Below are experts of layer 3 (counted from 0) of a mixture-of-experts language model. Rows are named router (the router's row for the expert), down (a neuron's output weights, with its number) and show model dimensions 256-511. Each number is 500 + 40 x the weight over its row's rms, rounded and kept within 0 to 999. Numbers have three digits each.
After each expert's rows: "raises" lists some tokens whose logits its average output raises strongly, later layers aside; "comes before" lists some tokens at least twice as common just after its tokens as in all text. This comes from a sample of Wikipedia text that the model never trained on. Tokens count by the router's weight.

# expert 42
router:489416571450519460440491470471450511574542502500541453499464479479481438485510526484507550486550586495516510530482446509449541482518547479458558484488524479511522552451511500519491491445402411508594446537453459500482462551520558510524506454538529473543546509556478565487445503487535407467497506462513507502486443487501523529490538518458405527535498513469489463484488445461544522478470492522526475442452481533473466553453489575466511539494544544486479489447521532563474468500524476504555509452491565466504529460466486553515544505505525503521541514493457546433470496506463490523525493552439531515489498543459490463540479515508472541548506517535368503534576602514505529471457510569451466406487535446462542469492483479491486477579543475471527476507514532535546526502480495
down0:449547550448567448493492465520475457494466467445443500518472421481537514534503498580524533568600497539487564521491578537515550466492527557507531468563492515540578461464531485561494546536560532536477463423567508487483489534462502510525357485541593486548523399461485539489481447523490509439507434503478482561497489512494531473476488552505508524475591428538490441527527488475545561561517514508456488542534471526522563536453541491459552482444460563549488512537506458504503458447533503510558417513435465472474479527512487465437494579475544520458516521519511485576420455458471512465496517481476545480511461484524566505417548497455531531545496462576537529536479515495506495490436539390447442502557538563483483513507515511482503485448513414483512524581505418515438414497545564
down1:562537436554584490488499516497460496499475446475500483482551505521507483534509467434531519478551517531488464425402544485508473526470464501460585477577463521469476503498534475441512434550532604533513515535462427489497384500506472541484529483442531479482485522541518521495501505494550510506499525456473388483479514499544482448439467487517465500479551512540443475495463458569500498505534502534465487435554513487491451467507519513472531530483530473511488463488491520527482517456519539515509519512481504531512517477446551510492529538523638492501463484507564516479511510606533541486460532461485482479536501472538495422524569528530532533537482484470591501500460503475489483495522460474465477499464521508528490500483439527540565459509494441535449458486514515473570550474434569
raises: " the", " their", " them", " this", " a", " his"
comes before: " the", " a", " his", " their", " its", " this"

# expert 46
router:511422580512593502424436541480472487497506534515552491532472458493431514517441495506449563441549530563479526540567418522524507557500442471490551493457546516517540491528530534494550557465475464487531501468437577516469417500538566508490545436537536400544515535548498492522425531498504460563499455468537457499511447512434464494535492556472489528551468494463489497497474402510478549506491463554499431419422482513497483484473405556521537486489527544510421477454465547561500483518530456474522515472497571509516526450454472530521541453498575467481531531493542526488450460466463504475445464450482450496520490544460531483482494467473547511475504557495462498526481560487514524529472567519397491464498562446481463485475447485467496518527565481506527445472475517530511483495464538
down0:526556553463460544432475518546543549485567486459513552486562491437482520507555494562440486578484460459464518513525583547510509519517493572538516460483424533489476472453517482515471461500441510495510419481491552488545553447476458523476564416496527478479548445590462560495455487479498398520525501536453552563461442524489480481492461565500491501433447495504521502522532525511446516465486442502493480484523548432461558493527535505528494435521526522486442491524510469471455546559449506454552481538503484453486514548494494537500456511539496520506518480493507558505491518478603482491501506465462480558554559468523455441543496549514513424524453465506485502532517567522534418485448539475475468504531450528534531486579513494503485550477489503495453455496501459473500462467510574
down1:431510494520484493552450481484522477476506554397520513483459436513602478492517471542574488432545468479491453501513463417487433552567422489471517473538530436464464526449427496529438458479537444501428454478471463469503483490601503531527484481450437482432540448509493489504412511531449490554503505523492536489519487472482460461534469465513487560499520527506462523507529596492543474530524535486447484505487482526568571531454444534516502475458533528489499494467543457543501429574483565481544455447455524465473458460498502513511487450461540557567510445563530524470500507541529498472456561546556498485502533501496501611530604572547454438534527556460554483473501500397475515490438488473458505501572543475509414482555567468561530438540513554455546533469431533546458525494534479
raises: ",", ";", " and", "."
comes before: " of", ",", ".", " in", " and", " for"

# expert 41
router:507453509498538530426435511532462527501518477497531468511457430515496482489471551526415543448541602511534533516552528506465483539494489474450470518503553450493492580514514515511525519436453503473529425474448518490482446542571544576535576430505508489459542460512497451549449567518510475522468476432517457491498423459467507488559556578496441533590471512442462455484520453541506521464505466534471463443443479562518477518491531561525452424449576504474445501389513523578460497550537436488508592480471491509518565498458492519555595464481552485519526531506540486498472498489455528513481457475453528465489514575473489483493488497487540534480556522525398413544437543498522501527479536529490527459516572405499513512493460456490502501486535427446493515494467501543473542535471516
down0:543494474578467493443507467474453549446484490568553489494492576517453520556513526521523536553529506449455438536455468576530472497505499478489473481451500435514498485536534550537511407495553510562487520535523556516507507508524465473467552527540540558540468489562475491523405463438548562489480554468481451410485493436443515460486522571497485487479523534531515544543450504480477501540478445520461441487515508553518516519560426528518536527476524546499433514520510507511459484544498562458500439520538483536512499529505440533454504519492481524523431507545559435496459527396525457401507444484519521519455440488507461526458500537465454548449532560523564518459468538512488559492532474509493443470429514570490523497543493505554511480500479496529509500425546533529519470499525529
down1:497465578491568515556386508439503535472459512469565539539432487501471554453500506557501502423501513607582483456577450530542545467582485479462499477518495500534463520417485514533502500469461491588437425583522508547524441481509530483526474480548481475556533504504501539443478548511453530484453515555492487479513536512514448549598501546486489473463452496446487479526503510552474530544503401531505495545508512508547511475499458519518503558538498483501474491470495458550469516535447530530546492535552576452527585587469548569531496505524517538546471515476516560517523406578558536506507504505473430463527481458404474531493569573546548530536450543460435525527492589475420534489565485467397435465469515533476426573549489544508503500451577526490517521505422506563568520508503526
raises: "'", " (", "/"
comes before: ",", " (", "\"", " and", "'s", ";"

# expert 62
router:477484459539640495454473479542491534476529511520501536462434468460447475506452483448442527440516538499479570518564453576497552565487482445436526515551495503508505543498529480470545459473430461501523449527444572444484491507571567480494501480417522459453490503541486527463465515469483452517526472420479344532506445504473493478516508546531469526572480458460504438449497454446534538408535485519485464508436493497492495508458496532474501497561515514477452516443505556596515542459536474455577562487475539531488534484480519465515550476432537478523512509457483555537466483502523541461464472472477487496560473527492477546566506545503550505539552501529421470509444504507523452464504524556473552473430520474513533526459433494482495497578510479509459448456493512516522507462474493
down0:520462514446491540500530485456500490566451519549555508518569555455499463567531506518512508498598384449488535542576479491439536483490442501528521499427448470535550432556449499557470538467544464537512517506503473570497531456482475461519512490435507526464490551519547402445526466549517479524492559496460554459480448511452571433541476455469484435480533446467547552447466534564442565491477485496501476492408515520530426523525488502505482481540522510517456504505504501581503454480553501417499554531427509519502526566501510487475522625501511517551477429484449555505495558487484481468510434518509462556513455508518504481460469458474511414548508434494522466456477557489552529476514555519513449434499497436478482530428526443535503494459501490467505512424442531532481526512548561
down1:556567476573512472484529475553507492509482478521459474521489460442514517496481489521535560506514472484478446526544509498496544587527513466522525504531475464519458507560553515496508577508515537493463519417474553568525534543417528559497497480528457546510529550481502533461430539492466471524478578518436500555541478540491458538551465539491562547540473530473458427538511481506493498500491528503457457440441547456580439545558518495482503535462594508524518484508506492518458468523485500570515454565507474494454629558536478460500496520502547541461529495438507519567498499532501527577563485517497526455451514466500455528496535423485525494467534542490573512475525471509441530513448472523502466554519405540481463435517504432505476468491483428490506461464540470526454429484539497
raises: "\n", "000", "|---|---|---|", " The"
comes before: "\n", "|", "-", "==", "===", "The"

# expert 18
router:519427490496556515417474449500518522542565494530540511487491519490489499481482544491432501516485553507468539501495495587529567549498518434480546466513512427534504541538574522490516541471411515492552504433442522456484520483506524504545513407520575424448489467535476559535483469460524435479457463424516470512456534504482448522473473503499460518542439483465480409554523415558480533433508442513521502500469467566513526433478516539539523488493521469492476548408513552574536490506538418486507567485430505496467603476478488506515552522491522484550510515504489476485434521471477486499477439525486517561517487538467473453474456500454482515597534508490427482486495580457579491512393591588462498403464496456484508435492474553492508470554528508458473496520500523503568477549460487
down0:456488564562436543563434494474503517514467527577569481507489438476529364504479448499484475490546450470528493508543441524518433476517508574484449445487453491444542466459466433428464492462543556530457480517518555470461470461508574444504503496467494386467550549517557490525540490504514534493497458489594501531459531531524527507540522471553462407451445479552454513426476505542491475582483559492524482527476488478492539508529503472455473518586448525517441526511544433480457463489475467432488544485490531412600463607506457541496495520421496504489492495526514514508469528508483527479526486471455493504494473454523539514490558433492513490474442439548573447572509474412494482506574470568570508504592449491506435506463528574502499458541515451506539449555523546522502586466422460
down1:527488473518534573473469432547506497496466443512470509543474516441494501506588445512550466469533466480542535539570516521440470474421457508527465562492484477468504558496519534553497482475595549434449432512508537524559515513512479586485437498474471568506529493523506434494513517562499475481553521510550437475542516449455523470437557433459517470442513561481527538438518488583451461491474449493513477513444540524494512476449537470539461449553507516427569510506504520542433497502552479448499527496490563523490536503507442517553499467482459537491463535454504501512544507511471411496542520468517444481492523453437511419575521519525523554435532551486513513504490477479488497523444517478543532539453539531455505542491473475505524560477537487449594516447455474428441500471564468
raises: ".", "%", " km"
comes before: " |", ".", "–", "%", ";", "th"

# expert 27
router:525451532546582500451526434490464491518547535493524462498475463468467503477451490529444467466520578544472554505479454568487578514521474460438519461501503451483497481487517515526512495438434489608534516501451551485428488493550565513494520485543569460494508541523498508485435508432531467554535481447532494505513432418461372490541462537437486525605476549485481452562451431528471522494526506489498421456383496521439472515492430554562470459513472529496479457469495514523490484552565493564538560555445581499524503444501438504488539501517531525503593579464506489498440424488512575514466465504459492501576489575474500491492527499425459567556503533485443514535536610426505533494445505542460484468466566460537439459477511551500454468564539473499501475461509542522540505520487425
down0:458552442527534506502423421499480493478512469480542492499510588466436529486559474560586459512512475444517513584556538560566476518485541485453522473466503519523476472564563545552505495595440504442560467498586570513511496499535455469499532456476419506518424469472520458476550508517498584442560548509468506486551474500458496520532508473531527538521489396532454490543496478449542452505483393462521487489499447428516484515486552516492589527464471522472580515462538510470511520479533471529478512471509469492479555582522494573430442461478481481558526533509542488562479499503553488454412578514482462532508499475503532519499478466474486517603498511528447489478488426513510530526456511490557535423522540567567509427555535472541467463501554531485551457489501500561491514489464514
down1:482501427515552528504487450493544473466498503420534477580543494498462561494424549532508536524475484518479554491537479545559542583560496514502468533506534527482473454500548571507509554581442536471450451470571552427447521478510507485470513481460404491449522491478466540434487517464499493506483427514509539476467492454474525459500462485494506533542474526510545524512492477444573525471515454507478526487483477527487496447507480472597481463560482551499551435563517466426507470581499491437522490543551490528516500534431467452476455432469566553518554535506466509596480574520478513546462528490430460495526495499494557581518492553369514520487432454528461452450559452441503455540412502477458539541528537479494555495552446522572445535527472512479540483423537445507461550499458510
raises: "\n", " In", " By", " There", " Some", "==="
comes before: "\n", " The", "==", " In", " He", " It"

# expert 28
router:489506485530558476469491470474445500547502532523523486531454473493518541457502474483498526460557547575557557504558474544509556554452445503472524476541536449514493500476551529490413502435442485523544506496449487398467459561554568526546508500510557464527593516526542507447500495539519463474549451439511474529436412482505422505517440516499465490513471522513544525498481505526452555551517515560468469480470471572472508488427458553445487473507529502496407500500563539543408495510542481500565511454531501460544566407521474431545561447485518545604494523407441510512465440472512553475509414500411435489542508517458509516506472565476502546537515413519481552547498560468530542576459462524454449479488540423543512495507464438579456428517538459429480465505458541526528458491480493
down0:466528414507531444496487473512543483478469504529544482495550601474511476517569419453532534464523539467543460491517445461539524474406452430544472510510548513471484473449492474486500535515513431548530511523551425522503513453475484482516559544429500497491558456459491528498581481547516450545501481513492513473534473529484486467553427477559511531503526405607518480491482574421578522518474518504508518496561497473526538573432438498482476531551460484533536451527545517429443420422503518474491492531515522440444648447519520516555511446538482465463407509529465449519558534571483483497552500464530487512461493482506456484487524525537515504434598518493508548522515509517445469472490464478459449520539442573474480488456522524492513465502494572509415474553461566444536472562427517
down1:535505405492522613456549475547417458535515539438531503567547551503501507512538482513548539494465572440567449476541476516525532514481493457429527521491516504392498528433543544511538518550485459500598523504531475501430503513496533519483543603506458492440469460499534489455526526481457514482486441572553487496528454522467531467523503468478516529519470487492465541510510552479495514520501525536508519527564553434505522582558507437410559556514454517549531484498492508419479441433531486589503539502521542463445495378439539520464529480471481453478499466557435501519476526569495519544422494507472450418483483514543537498471480522504471523452512535539504532494509432549536507459478541524468476520479551534524508457489573500467532445491515535519480505517503508459510525535471460
raises: " when", " –", " results", "'s"
comes before: ",", " of", " 2020", " 2021", " 2018", " century"

# expert 54
router:570426539528555510447481470496502504504578528498557464537449472508512504550518558494443474466510497495477565503547457534562544547475494486428505460526534475543519473501515565517473496453469482519596541519469553465530473478563533553485515443570580406486480532560491526463451530473505487553496490460522499516437394462485453522489461526486422547600509510463503448529491427534523520492473463516470426449474469514539435451441440574489503552519535488451455498454493537547524529532503471499510535501520538450494535536440492483561531497532511469517537544483417451556467480460477535451435452472472527539541493528466533512555520457457464562512460517568472511530483511483499465488436550573480510387490474448534557453454480510492452453546573528481509445471493463477528495505486546
down0:463504521526475499498559472493509471543513503521429551559476495462533539549506404534525436467473475544552486516501569521555460437511542497495539499529472558617507512486518490484515480559573527520472471500429524545312512449524494516446493542498479508472558488513502585461505486524492447519482528510555500465521433454513450541471451427451540571570432497520556496465523486535466500496490537520518510450536524465459442496485538452540503398524465495504410529535507440471487446549496485503521512447466490499516522518467468504496489454519503548504531464512535542491516538497477492463505429421473514533507465511551555380496548550429472485529434498536548498564554536454462472520564456529505487548483515461529482483490474518518513560544495447459589456426517538440537526446488530
down1:449476544504409522474545585454464502478519492483524490445477550506556509490439484463429514466522498571480490516440508499410508488490482419538483513504477478460569543473520528457506483501534510448464567522569462503544493484471502466573501512483540457532520535528431476484473446545493536508465567509525504522505496514579431489476484586507473463556451495529485487530517483549548445488594594481471488563540499503542513529530525542512517481493483562525554502475509503538523549466491473496460582490534514538467494526488492422442520513474515457495482480542480444502520485520436444526537492529533541421529527437471423516417513494508550415491435474455496488447488543558495554495500554553463504445474470474374510525490481436472539522469474513546506518529501494486473539463508519
raises: "s", "-", "over"
comes before: "The", "\n", "==", "===", "In", "-"

# expert 19
router:523448569506603535436472525500486507564526538488533463521482491485528534487468545491439512427547529506514566520595453499591567518558464449420464494540516449507459501468559540521565522447450458536490441506444580515469476508518530535552500460493516438525468466536458470464458436530473388537498459469488457508545443425481421495494516506452496522513474490449507468514476434535532555470487482514493442421458447527521495500509441507500502425496555565529424564466540600564485487535491499506538532507429541508524534496502539529522575460513513513541492519483478484492444455461492574567436413520491492476536498559427524535585511493444497533500481503491476430566495575477547484497413519462473496496528518428494515482483463512478487461528542478460539461462475478508509515527524564
down0:499491508454464459438440474514520559469575508546468506479463493471534534487510448438535522494515506465541491468443465412520530519484519487566560461499497492491469529505496512554486480510544491486491471610541463519503538438505459487502518533550525503547509501517495499468532488501500541527525566547535507454507528512539459492507533497480482460473485490541537471446519551536480524511443627481534467536524567519548454522479481543566506540499453530440491535435509461439528492458451460545504551523501496470468393526575535489476513493525499458559485492501532453509559519499396444443533534544563523499580509445502564515508522498519500462528539480424548501531435526498515476464493436511501528516411488519484468471564541491526446426488502468518558459557508445467520426506552460
down1:429461494519557531470467544463482527510554459559437526455469470486419467523562503536540555474454424502524466529548490497453487515458500576481453507456493470566563542517457522481510519477457484525496463493516531523450517474580470529544480468442443531469519516462532513484507507485519506467475500539523524553544504582501535484525518468493550479493516464459482532460532527511538487441528459538448488522545495471471549398407481522460589520526489493507506484541451551433548573536537450433500557508433512485512486543455451439436449494492542548494506447430482542512536487483537569507544482537493456550540558475435391465616489472546500477489468454531474496533460507442493504511458536541531482528470513497500531521486484501475524501458551538552472485494512445506512383491479508
raises: " meaning", " thus", " although"
comes before: " and", " the", " which", " but", " he", " who"

# expert 5
router:504479500500577570438483486538546533528577463465540458503475478489466498434536528475461549480522569513534519518548502592504505541514508440509505482528518455503461434481545501528479591469481522488562475467446530430449483510465558563523513433473525495442486471548509527459485519442497482489461443412527466508502425505507484471523526530462434477612473515459412496481492466516537559446461482476461455458456493566485520525465500500543502427459525536473452501456490507634474476505512481509508598466515524520488561444560412485486585435469492512574517511514517490471424516441506474510482466432491477486504521611447462519497487510479559552526523534527464436545508547511546489472394529489490491513535583479523503499510427470562493523545573508451502523422508473528493480537500535
down0:584523496450470490535482470508441444555508562475538495539441449479567498490524445600523494489490522545549565517488446522542487543486407536482497475518472533528556454457451436539459436497482487487523518517498557456558483533458470543462463467487431473527547519534557522462511563503548457497484465474482578553566515497490449463547478514479545522490452538478488453485438498459573515558451505520405487472537540514564516475501444490469550484460472545485488504476545512409463568511476513508514526464519502492494519470559498535559443429528503543587557442501502514556499525520440476436476524493436499478541466459524528457526545560562552521541480511553512555429507518506465384485534497500489400439542564471569483506454633518525565456494517456461459510522546494521481450485515455
down1:513441505435600461502465516540492435521457541558529460437454518493532517532383480524523433561473561505504548470439509551492457480602500497479487521539501543444511555528438467489518369497540490527577515477472482482505477497494490532503573537543462534487552480459527498474492494519476451585493539498493514486531535445477456582510558475458490577439513442497507439528479462504478502540439481564554503448518453493496567504505477507484510527501481552470463489474559531488511476458487487546547469444457469489463552578449499488465529475565515443519570446562472574527493512473473476554505524574430497403546463416533514514463515484571518554493503489480535507477458494501474525418485498541475425454553546493467441509519501490512524453548403413493513505552514471504493467482462470
raises: "-", " and", ",", " &"
comes before: ",", " (", "'s", ";", " was", " ="

# expert 24
router:520416567569583531448468488514467469500544539489521483552509480476479512510498561492470529491559544568486533460534470517563476560449454445504557489511540481546489472511547526473501543450454487553518490503450573470481509488473607508469510464472546454511502495551526476476433529502549451527530483443464535509467428460447428478534474521430488524530460505473497453547471454515489561479518515506452429476472468498483452486461498510476495493529521550504451538488464591578459505573537457507491519504496598481514553544435381527483522404527509560463586547465498547475497468504551511517467429434426482471468487553465515501585462510515534569499515472523450410547492482502559532468463551511380510527539560459544522495437507531509519447549587489478531452441532481520478518517511512
down0:458469511475489478521417560505538400414482497501479564408544501556527529620472433478485467462541454487428514428483506443449466532426484465547430509434492511461520530574500476519448577549507529503444582445515488496487533536461498518434505439473489534472461450482551487545472592527523589495410526519591437456546487496515545506471557437530542446498468528496491539473515472474463499554512420551573503484441502487424484531520493487505431523508524464531534515443485494504506461495548471448504506491541492522579434541496490546498456475473493502521475513553563566453448473492536495515574523495535535563503544546454533413498534384473511478440467470524491499442512523491495525510518513498513600502431465548441475472560499457520408538485470500488533515517507469493542478520484467
down1:407484523454576493536520502542440467562509505483512577497507459447421469548470524533537522450566451475447453521577495500518528551475515496470459485422482526490475497532543517515554432444461449491528559498471518544530471522512558508552524477486561540447468519483497500446517532470484469431486429542482602415461432514512518458482424524584528515532552528541423494501530516487458455483507441578434468396501538579486515525457499477567484516524503500488439472512500503509470485548510527460463503475479525502550530520477436559476595517497583509508533511475491499509573470574538588542566540539442543460495544437497493546475503488446416512487548572473437534488515453512533522517464525471429505431488510508520451491488468443601482507527504503482490472513492569494497493538504541
raises: ",", " of", " by"
comes before: ",", " and", " in", "'s", " was", " is"

# expert 7
router:429471578461565524464410472537497512517552456506490480467466430491441500459469548498405518464555553523528540510546442491494541557452486441507507488493463471502446535501520524485493509495435496525558471481456496437515453488457544557529491429484565489486492478497509517520459506461512433518483482454487464524495435517474461486536563589452477524562509578484520474521502428510476548419449447470499433423472450578488494473439498567502524465483553484452400470444483515576532489499511421497512578478486608492514505498516484533500555485458508463519482530523496507494493459460554503568508445449447535470528472587450520523526478526494492535504533556551451441535461523488505556518432574556439526484525551448486571515475494455533548482507496471425492451483538527527494472545520502
down0:504475522432439486543515498542566531493439455425429514522499519504533552574508493546543440507509457464495512604477529536549501470538562515473549508528521520520479475442484451415513429445511492524447489584432555513566560547434492476459514534528411517513509460447501517493471478389516457494506499524500529510485548579543540504421456523481508530512460452453599597530535548418526505499493558568427484556479488505525457549611553571573564530468459524456519526530529505530505543461427469477477506471438467524569476489477502502506459521513482492544518460517446527571470544488459546510479569528486473511568471527447492513515538496543518536538489385498515515433479477519537480524542554524467418452479475494441476566484506465489535520496476497476506507451527483532564518437527545
down1:525513543572486517478458472467463544538412465522506475555530547471444495514513462507507517501445458473523436429449530502532534553498482495543467551512491457479499473498484468462560588500540533491480544548458534492564517484483561438511548492435502522448518556529492488520448554526479449507475512530478504513554471518451479539453541514476524490484431570518516481468515485566432482530510495495472453469600444510444506507471448448542461493523473552531538481522466538504505534512453490487470487491507564507473545460514490496455449448537539534424470579451509410610556471519474583480478519495508488443419500476453476490488484472422494523554541492477487533516553426480416487495529483469481533536454561528528500567502518592551407405520550475490497460499496434538487469493436536
raises: ",", ".", " and", " (", " of", ";"
comes before: ",", " (", "\"", " and", "'s", ";"

# expert 13
router:516400527463544524484408521454455480503555547507585450484438434496561449483479519531431533490538525540506559509483465534531532489511517454459472480497517474518485498468569495512467466449445435567511502504449548429517408536547557565571503485494615416506542486534518515540471545467533470513532458461562433583548482502510472464483554522495438520503486475494494449486472432517465572473506419492488451471459508550487521500486455516486519464549499545518457545431560528534500528509511468512564517490444520496487593453453529488512569442476479492587534521492442537528410531442499549482487428512456519493556447551519542533448489528476531542545497509512466481563533583510535548474438559494422478432493547441518424421510477504485485510534557420417537468490525541511524519515454518
down0:519517551510438395532397444449490429453398531555502475505480451499462530447549464485474446565559568469516502527480510480439513573502508507517542533513538515531503493508585465494413502508467503508475528496484532544462599504443438497494442537548515512547477510542498570491461478499508493526436534511572499463557464487477438510521465382446464525577567483482456537520511557481475531589596492504485544432525501459550550480485506490451527488513523515533573510505570532546476469506444504460499465527514530480432443527574454427501521477505405440476553453456577517557481578547500488516509481567456540510511485501476472514559493478439520485440597491449526501512457444520479430587506521496499489476487533517536539512496507530475513483470490509553506442479521556485449538493518525
down1:480482513533537531488557534490541528464504462443489572589558495505492524543511592488501493535500470461421517533590572546532535556497517556518513486450494584486479535494547525518460495548481551412489561480527556484503517468523499490418500493515520474494493519531453521438471533520542501420551495489434554525468467475405441503548521518488521537544475430523561502582447468522598488486521530510512516556510516466492447476457492472558480494503490471425464465537483481503480541496445511499513536553472487509540539459448410466540523443529535537525538542499513490553507445493467549486452480480490522480437476524413562493543531508475453518461474506495516494539505433505564475432543552473480532506411459484513545453559446505467514547504509516401494479469539509481561498466456495
raises: " the", " some", " this", " each"
comes before: " the", " a", " his", " this", " least", " an"

# expert 61
router:481502464525546452483451479477417480581575565452495488526459446539523520523424508504479563475541539530503539504508476606550560553467479461454537449550527469554480469479596502525498471475413431539486505461428548488472462471533584528545558401512553502532553448556488503512473512465561452478523457391568474485535506459499445484530509647463465517493476522446490424485510476497527588490534434499453487419460478517511411531499520509566477509482560489536474449440551505586483553482520455545542532536506525459508534445506469525472536531536459542491537503417511497478455464480553528492430459523504484510489475514447493530479486482494549581518524546462427538534466532511557530492468542467437534432522503440536517463538437532484449512494478514443503480452503539555538536485472539
down0:520451575555520542483499485534462476513507484488543478474523408592512464501541517492547428533430523570517447656516511432501461484498464482558448464555524507509621491504546513451465518443531575470468440435486484443524511564535458539512438518475518496527453511466491546543493505500484484534526505539554480485526475536564496472506533548562566564431533561447497465520447492466534495476406445556566568449538434470506475514529413482423462479476460507525545531561540489531457467508476432499519456425436475512462473534448508476474536508527540504571462506496495505524508492567535451550441521505548525502562526484471491462490510530505539450480468409495470492472537486479468534474491494532528561497506535504470504480436512506454475545475533476511526529472431471425488514500484488
down1:464488510539506452498543477515507424502465547567458484442518398518547506494503465564506485509522571523588504537485442418371456514516515510522547482461525473520514552500536545497517456477495532471503502466512459531482546493421451463550462478480529497544506511500507463552566497549561560522509509541458458491498480431526511493525541523515461525519516421561518493535574491521510498531447521476492440584517537415547533558520504490472568573508395428413463500490498487478519539498528510496478478509452506524502499602467458438460514463558422492552460468501425481490512551485472448554615530468466526519510565503532546479434480525507497444507504412478490471461499493554464489526523463554452530439485465464542543475452527509460465444526485510510545502480453441430522468557502457
raises: " determined", " would", " could"
comes before: ":", " by", " of", "=", " information", " American"

# expert 29
router:512480536531604456455498515562516504552584548535520495488480483490518481521478455488427525437573550529528531540546491593520538520552446445452462485507459501552460459515542585506462531471395425544531426519482524478479491492470518530519520446534492431490591538558486478459492478535516416553452476403483507514464445474430454533528540578480482524559427583475455415468513450506562528458446463501482426422482503481503464465534490547519572462465517575478469483413495551545513482501444474575498465515483499525443545518505531492503554444532545504556533571455496487467451415432476523525487445506462503476474514527514519545499485525512503563493445524481464463505484587521537526473428536503456516470515570431443520485462462533489509482514535496480484478467469463514508509529461508
down0:523535408524504476467549461528535535452523424438489497474461535435479504500475503479493446484536507576526425475462494488444467499518559442518437515445591476455584472456497483502525499501478404489503386484524488548553468505508551483535458528481489550427542549467479459469460445417542490485453467487504525554516520517496548459457491538522579534524536452500522508526501521506482538524509440484488495511458552482506513414498409503456488478441458474526448471469467482477527553464493543467501535484492526534517461532526440498430493505471482546473509440548474560632457407589487492529492520437505577542519497543517507419502502486502493499426518502519475494487565455552549488493514566431495558485524559527523525509515477470514457513479465499485441503545457515513466491512518507
down1:571519524502551486531506498558553479547458495536532519462461458540479494503521525527496512479556436501493571510452540495484524490544435512541538524485448543427541548491572546484435541447442482484515499471461534516508496440447454452477405523524568455386501488567565469450487465501442518551511493535481445541486464492472489512438587493500461546459463498511504541480506479504456463508478511508513454549470428495521497404525554561498512480477466519414483482477430516528476549549475441512552504454531563523531620578495514499451541507482486511521499541490476468504472526536511452530472532434452467506498452517523533457468445460475529544491544549467389529508425505556515498548527485600486516420494534505490503453552549517509518531585538475483524541473518537459472594398579499
raises: "\n", "====", "-", " ===="
comes before: "\n", "-", " ", "|", " 1", " 3"